Experts of a small language model.
Size: 8 layers, vocabulary 32000.
Experts: 64 experts in each of 6 layers, 224 GELU neurons an expert, 2 picks a token, a softmax router, a shared expert of 256 neurons.
Below are experts of layer 2 (counted from 0) of a mixture-of-experts language model. Rows are named router (the router's row for the expert), up (a neuron's input weights, with its number) and show model dimensions 0-223. Each number is 50 + 10 x the weight over its row's rms, rounded and kept within 0 to 99.
Before each expert's rows: "comes after" lists some tokens at least twice as common just before its tokens as in all text. This comes from a sample of Wikipedia text that the model never trained on. Tokens count by the router's weight.

# expert 56
comes after: " in", "|", " the", " In", "In", "-"
router:41 64 54 39 63 39 59 59 45 51 49 62 55 42 42 49 45 56 54 60 46 39 37 63 51 56 37 41 56 60 44 38 61 45 61 36 58 51 64 53 61 41 45 42 50 46 41 56 45 47 62 49 35 38 37 52 44 46 61 53 60 57 62 33 53 29 63 35 45 41 45 54 36 59 48 56 33 57 38 39 62 56 59 51 65 61 36 60 43 31 42 44 47 62 65 45 51 43 56 61 55 56 65 57 51 46 38 61 34 47 65 44 41 46 43 43 38 35 59 56 62 55 60 47 70 40 47 74 35 49 53 56 48 66 40 33 56 49 46 40 52 73 53 38 22 63 43 54 45 41 57 51 34 41 65 46 36 49 56 53 64 67 65 59 47 47 49 49 52 43 63 33 61 67 54 49 58 53 45 43 37 36 65 49 56 62 34 55 55 41 53 56 46 68 58 42 41 45 40 53 63 50 52 41 51 38 72 21 54 62 46 52 49 53 52 63 63 38 53 48 48 53 34 45
up0:53 53 50 50 50 53 50 49 52 47 46 39 50 51 61 49 30 53 49 58 43 59 46 57 50 59 39 66 41 60 52 40 60 43 37 54 73 54 31 65 43 49 30 35 52 52 55 37 77 74 50 44 50 71 50 46 50 50 61 39 53 57 52 50 52 56 57 68 50 49 50 52 46 54 50 58 48 45 58 51 46 47 52 42 41 45 57 54 48 39 37 63 53 52 51 46 37 50 50 57 14 42 49 52 47 19 57 54 61 49 52 50 38 50 43 47 46 30 26 70 50 41 47 48 38 51 52 57 51 51 54 51 51 61 52 49 47 55 58 54 61 54 85 38 53 34 48 62 53 56 44 51 42 49 44 51 54 57 46 47 52 51 42 51 47 56 58 51 50 39 37 72 66 49 72 49 47 50 45 48 35 49 61 73 49 67 44 82 62 47 39 53 48 37 54 49 61 52 50 49 46 50 62 53 52 51 55 58 61 51 56 53 50 19 35 50 41 55 51 49 48 55 50 10
up1:63 53 59 58 54 49 33 24 50 48 28 45 62 55 50 59 53 51 45 65 51 40 51 54 50 51 50 54 50 22 50 35 48 47 48 50 74 44 32 48 61 52 61 45 45 55 50 47 55 46 52 61 56 66 48 50 32 58 61 51 51 53 36 48 52 50 50 35 60 49 48 24 51 53 46 47 53 45 38 35 52 69 58 48 41 47 47 50 85 62 54 47 70 50 16 42 49 53 49 46 39 64 45 48 48 29 51 62 49 42 60 51 36 41 41 58 63 50 50 47 49 54 47 54 51 43 58 51 54 51 52 48 38 59 36 51 46 69 49 46 49 58 53 41 51 51 51 29 64 28 54 76 36 56 52 45 51 52 53 36 59 34 51 28 32 67 50 49 50 49 63 49 50 46 49 43 48 53 36 50 33 48 50 41 50 40 50 33 55 49 41 65 60 53 60 61 46 50 13 55 58 45 58 56 59 50 51 52 50 49 56 68 54 45 52 49 40 50 53 44 51 60 72 41
up2:50 50 44 53 50 42 57 46 58 46 44 43 62 54 40 59 62 34 52 53 45 52 58 56 46 40 58 36 44 51 46 58 49 50 30 41 51 59 46 41 60 46 41 41 60 47 47 40 62 52 58 57 79 50 50 45 47 47 60 64 50 47 52 73 48 66 68 48 23 53 69 39 45 31 55 60 64 49 49 58 55 68 52 55 32 55 60 54 67 54 49 47 39 51 41 48 72 40 54 52 42 54 76 63 56 24 50 50 51 50 51 43 43 45 09 64 56 45 47 49 40 57 47 76 50 49 44 55 57 45 51 78 37 46 48 54 34 45 34 51 50 50 52 49 50 47 42 49 07 48 39 56 43 54 47 59 38 30 66 51 56 50 53 47 66 40 41 52 36 47 51 49 44 47 61 51 63 45 54 49 48 50 51 44 50 48 44 53 53 48 61 49 49 61 52 42 51 44 46 63 48 60 43 50 45 48 61 47 48 52 61 50 66 53 51 50 38 48 59 66 52 49 38 77
up3:49 70 48 47 52 38 51 50 51 54 45 50 50 51 39 49 52 40 40 32 46 53 50 44 67 61 36 58 46 47 35 49 33 55 50 58 61 58 48 45 53 41 51 71 58 48 67 36 45 50 57 63 51 43 44 49 39 54 48 69 33 65 50 27 51 37 78 48 60 49 59 55 60 50 35 43 38 44 49 57 57 50 62 49 61 39 54 52 54 41 48 47 03 48 50 72 58 41 47 45 42 44 63 42 43 44 51 63 46 59 52 49 47 49 45 63 46 66 58 54 73 49 18 50 38 59 50 40 62 49 41 53 57 86 50 49 37 44 50 43 61 61 68 52 44 53 38 70 48 35 46 55 56 53 53 43 41 54 51 46 39 35 47 61 42 52 51 49 49 49 45 48 45 50 46 43 51 52 67 54 50 51 60 56 28 48 61 47 52 55 49 50 55 53 36 61 62 55 42 49 79 61 54 43 49 45 52 31 51 51 49 49 48 66 45 48 61 46 30 44 56 45 51 48

# expert 15
comes after: " |", ";", ":", "N", "|", " on"
router:60 59 52 44 50 38 70 58 50 43 46 57 49 49 40 42 38 42 63 61 74 52 48 53 46 55 52 24 54 61 51 39 45 41 49 64 75 56 44 63 51 48 33 25 52 62 38 42 50 60 55 57 40 47 48 56 33 40 53 59 78 41 51 47 52 53 61 33 37 53 47 39 53 46 25 57 40 44 37 43 60 46 44 59 68 65 56 56 46 40 42 35 51 57 62 37 43 56 53 55 79 53 60 38 73 44 49 39 43 56 53 51 48 58 50 43 40 49 65 55 46 49 56 54 55 42 51 57 43 27 53 59 62 51 57 45 57 58 46 35 65 46 60 53 45 43 61 39 47 44 51 74 53 43 67 47 38 52 47 55 58 60 33 43 44 59 50 62 50 55 39 54 57 58 48 52 43 40 66 48 45 50 42 47 54 45 44 51 61 31 53 58 42 57 49 27 47 43 43 57 59 48 38 33 47 48 61 30 61 56 58 49 68 59 54 35 32 47 60 50 41 66 44 41
up0:50 61 50 43 43 54 41 49 53 50 49 50 69 47 55 50 47 53 21 53 55 55 66 35 64 49 53 47 61 61 49 44 39 42 74 52 50 69 49 50 69 75 54 48 43 45 39 57 51 57 54 31 50 50 62 54 50 39 49 47 46 49 50 51 51 54 35 51 50 40 50 51 54 69 52 55 59 45 55 28 41 50 60 43 51 42 50 66 46 83 38 50 56 17 25 29 49 46 34 58 49 43 55 58 46 48 56 49 46 38 48 50 44 49 56 33 54 70 49 71 55 57 62 65 55 53 50 55 21 43 52 45 49 49 45 35 48 65 50 42 57 56 63 50 50 51 50 49 57 46 44 52 49 41 39 50 63 31 46 64 48 51 38 48 38 29 52 76 62 59 54 55 47 24 54 51 67 70 50 47 38 46 55 48 41 73 46 56 56 49 57 53 57 48 64 47 55 43 52 53 46 40 39 46 53 50 36 49 53 52 63 51 38 58 40 46 53 50 51 39 42 42 38 58
up1:48 42 58 48 41 35 50 72 49 49 49 52 54 50 54 49 51 27 39 39 42 56 47 44 52 49 46 43 47 88 51 48 07 50 57 56 53 50 41 51 50 77 53 47 58 20 49 70 46 46 55 53 47 45 52 46 51 41 57 59 56 51 48 65 50 47 59 69 59 50 50 57 61 32 36 48 71 50 52 46 51 52 41 42 78 45 51 50 76 34 68 40 38 38 34 59 59 51 43 52 52 70 62 46 47 40 44 56 47 54 46 56 47 50 51 54 64 47 36 47 48 58 55 54 52 32 50 49 47 49 41 47 42 40 57 42 50 47 54 57 45 50 51 58 69 45 47 43 47 35 63 27 39 60 50 46 51 50 50 55 46 54 50 25 48 82 43 50 36 40 51 42 58 49 52 63 51 54 68 56 59 50 50 50 45 44 63 43 63 68 64 55 58 50 58 52 59 43 43 51 73 54 48 64 48 48 48 57 50 47 37 45 52 53 44 63 49 55 47 49 50 60 51 60
up2:29 52 39 62 51 47 55 48 12 39 29 52 26 44 37 77 45 57 53 52 52 47 38 47 54 50 56 37 54 52 42 58 57 53 54 45 60 54 68 52 57 47 46 49 45 54 50 68 58 82 44 52 46 59 40 33 33 55 47 53 56 53 59 57 22 50 55 55 74 48 50 52 47 38 37 51 44 58 54 34 54 46 46 51 54 64 44 71 51 50 53 65 59 43 50 52 66 59 49 55 52 45 55 19 57 46 51 54 51 46 47 52 48 41 50 51 53 50 48 54 58 32 37 49 51 52 50 55 50 45 51 49 61 59 25 47 58 48 49 51 60 56 58 43 46 57 50 49 50 21 49 51 33 64 43 45 54 49 61 17 50 47 59 70 58 48 53 48 29 55 60 57 53 51 50 55 52 35 45 33 45 50 48 45 60 68 40 47 48 50 50 50 35 51 50 48 48 42 39 36 41 48 49 51 49 80 51 60 59 51 58 66 52 35 54 43 55 56 51 48 67 51 39 43
up3:53 30 48 46 46 30 61 58 52 44 52 54 63 48 48 44 55 32 51 27 52 49 53 49 46 49 49 51 47 51 47 53 42 59 56 49 45 38 50 43 50 50 17 52 52 58 55 77 59 51 51 24 65 34 42 27 62 54 53 50 55 83 27 63 50 59 41 52 70 52 40 52 50 48 42 58 45 44 31 55 73 43 64 44 46 57 51 45 52 25 70 47 53 46 41 56 61 60 50 51 45 52 53 54 51 52 41 59 48 69 49 51 46 79 54 50 44 48 66 40 50 52 47 53 40 56 33 35 40 47 40 45 50 38 48 41 57 36 54 50 56 56 63 46 58 45 74 53 52 31 52 44 59 58 67 53 45 65 50 50 50 58 52 70 57 50 58 47 58 51 55 42 25 44 32 44 47 50 60 53 78 50 50 50 36 52 50 50 57 38 42 47 65 49 54 56 48 51 52 46 56 54 53 43 55 40 60 38 51 49 49 31 55 52 52 55 50 50 58 29 44 52 51 64

# expert 12
comes after: " is", " was", " It", " it", " he", " which"
router:49 46 56 48 52 28 69 62 28 46 29 70 50 43 54 48 55 47 54 70 48 69 56 49 49 39 53 53 59 44 42 52 55 55 67 55 69 54 51 18 57 49 32 48 44 61 50 49 34 61 51 60 41 42 47 68 36 46 74 69 56 51 66 47 43 37 62 58 32 59 49 40 39 40 49 58 47 37 45 51 74 54 45 54 67 54 44 63 52 42 44 31 48 47 55 31 42 49 60 69 58 47 49 48 47 46 50 44 34 49 47 60 50 54 57 36 31 49 60 68 56 50 60 44 52 48 45 62 36 39 44 74 56 45 36 46 67 62 51 50 53 52 57 49 38 39 44 56 41 46 49 52 47 39 55 65 31 57 55 55 38 56 45 64 55 51 49 50 51 57 60 33 60 60 48 50 32 47 49 49 48 31 48 45 53 59 43 41 62 48 36 51 61 61 63 54 47 51 46 60 55 53 41 51 63 64 41 45 56 71 66 52 43 58 54 48 49 45 51 44 39 54 24 50
up0:52 50 58 48 37 49 48 53 50 43 19 50 51 52 28 66 50 59 55 33 52 63 51 51 55 49 37 51 55 50 50 50 51 20 46 62 75 51 65 57 48 50 43 44 32 60 47 44 32 55 35 49 43 53 49 75 49 66 57 50 48 66 49 28 46 41 42 46 66 50 51 57 40 51 53 48 49 50 50 34 53 50 55 56 50 26 49 66 50 52 58 47 50 66 60 26 50 41 64 54 62 51 40 42 31 49 45 48 50 52 48 48 57 57 46 21 45 50 64 60 38 61 51 48 51 50 53 37 56 45 54 15 36 50 34 49 49 51 45 54 48 65 51 50 33 79 54 40 37 51 50 46 27 48 65 50 59 51 50 59 55 60 41 55 52 54 44 51 52 60 48 50 61 51 57 57 50 49 48 57 55 49 59 23 48 47 48 53 50 48 40 49 34 50 52 60 49 45 72 47 49 48 71 44 48 49 47 50 81 46 55 56 56 45 46 50 50 34 46 56 49 46 72 50
up1:42 56 64 50 66 49 37 50 75 40 57 46 50 56 08 55 49 50 45 60 48 55 43 38 45 28 48 53 50 44 53 47 48 52 50 51 47 66 50 34 27 33 35 55 50 51 50 50 49 48 51 51 63 52 50 48 53 54 50 60 59 54 63 41 52 48 56 48 55 43 43 57 55 50 51 37 46 30 69 55 54 53 60 55 62 46 50 59 57 56 50 46 49 46 51 39 51 24 40 53 38 43 42 48 43 51 17 85 48 61 57 50 50 48 52 54 49 49 46 28 50 52 58 44 58 48 49 50 50 47 43 50 41 56 51 43 42 54 32 44 73 49 66 55 51 51 52 54 52 44 60 67 63 66 65 46 75 31 52 64 68 52 48 50 44 52 50 49 49 33 52 50 36 70 45 52 35 50 34 35 61 50 52 43 48 64 50 49 72 50 37 54 68 54 43 49 58 47 63 42 44 62 47 50 64 50 55 42 54 58 35 50 46 55 62 50 55 41 47 55 42 47 36 78
up2:54 20 33 38 59 51 66 49 40 50 41 48 45 35 43 48 57 49 49 53 50 59 51 53 36 58 30 55 58 29 32 51 45 52 49 54 49 44 45 14 29 30 38 50 44 46 63 73 57 47 54 45 30 33 33 49 53 51 45 50 49 50 66 38 50 48 69 41 55 52 50 55 50 57 48 55 51 49 36 50 50 59 58 60 50 54 41 34 51 57 52 53 48 69 63 59 53 53 53 34 62 71 43 49 51 50 49 54 71 52 52 61 52 54 40 49 54 40 38 50 37 68 58 59 57 50 50 57 49 56 51 60 52 45 50 48 64 42 43 54 57 34 52 48 49 46 46 43 47 40 46 39 57 50 48 58 50 51 41 35 50 50 45 42 47 31 48 45 48 61 68 56 50 52 67 48 52 49 57 48 60 50 50 55 48 55 58 79 52 50 46 35 54 49 56 49 20 55 50 40 47 56 48 46 74 57 57 49 95 42 55 31 54 53 50 51 56 53 48 62 55 30 50 58
up3:47 50 54 30 73 51 47 51 50 46 59 40 50 41 47 44 32 56 55 41 60 39 39 29 34 52 68 56 69 33 62 49 54 61 56 50 59 61 34 42 47 59 57 55 54 62 44 42 60 44 50 50 49 60 50 50 52 50 37 59 51 39 51 52 49 52 51 52 38 44 58 52 40 49 51 56 44 51 61 46 80 70 36 75 41 39 45 52 50 63 57 34 53 45 49 20 50 52 49 50 58 47 58 43 67 57 49 37 43 43 63 50 55 49 45 52 64 43 50 49 62 45 45 28 49 50 48 46 62 50 53 54 42 45 47 47 51 46 67 69 52 48 49 48 49 42 36 50 43 57 32 56 65 63 50 63 37 55 45 39 51 35 51 35 42 50 49 53 32 46 65 44 71 44 32 50 46 52 53 54 67 51 28 33 54 49 48 49 48 40 35 50 43 56 50 43 35 28 67 69 65 47 44 69 54 51 49 49 48 41 52 37 41 50 52 50 49 46 65 58 51 41 67 87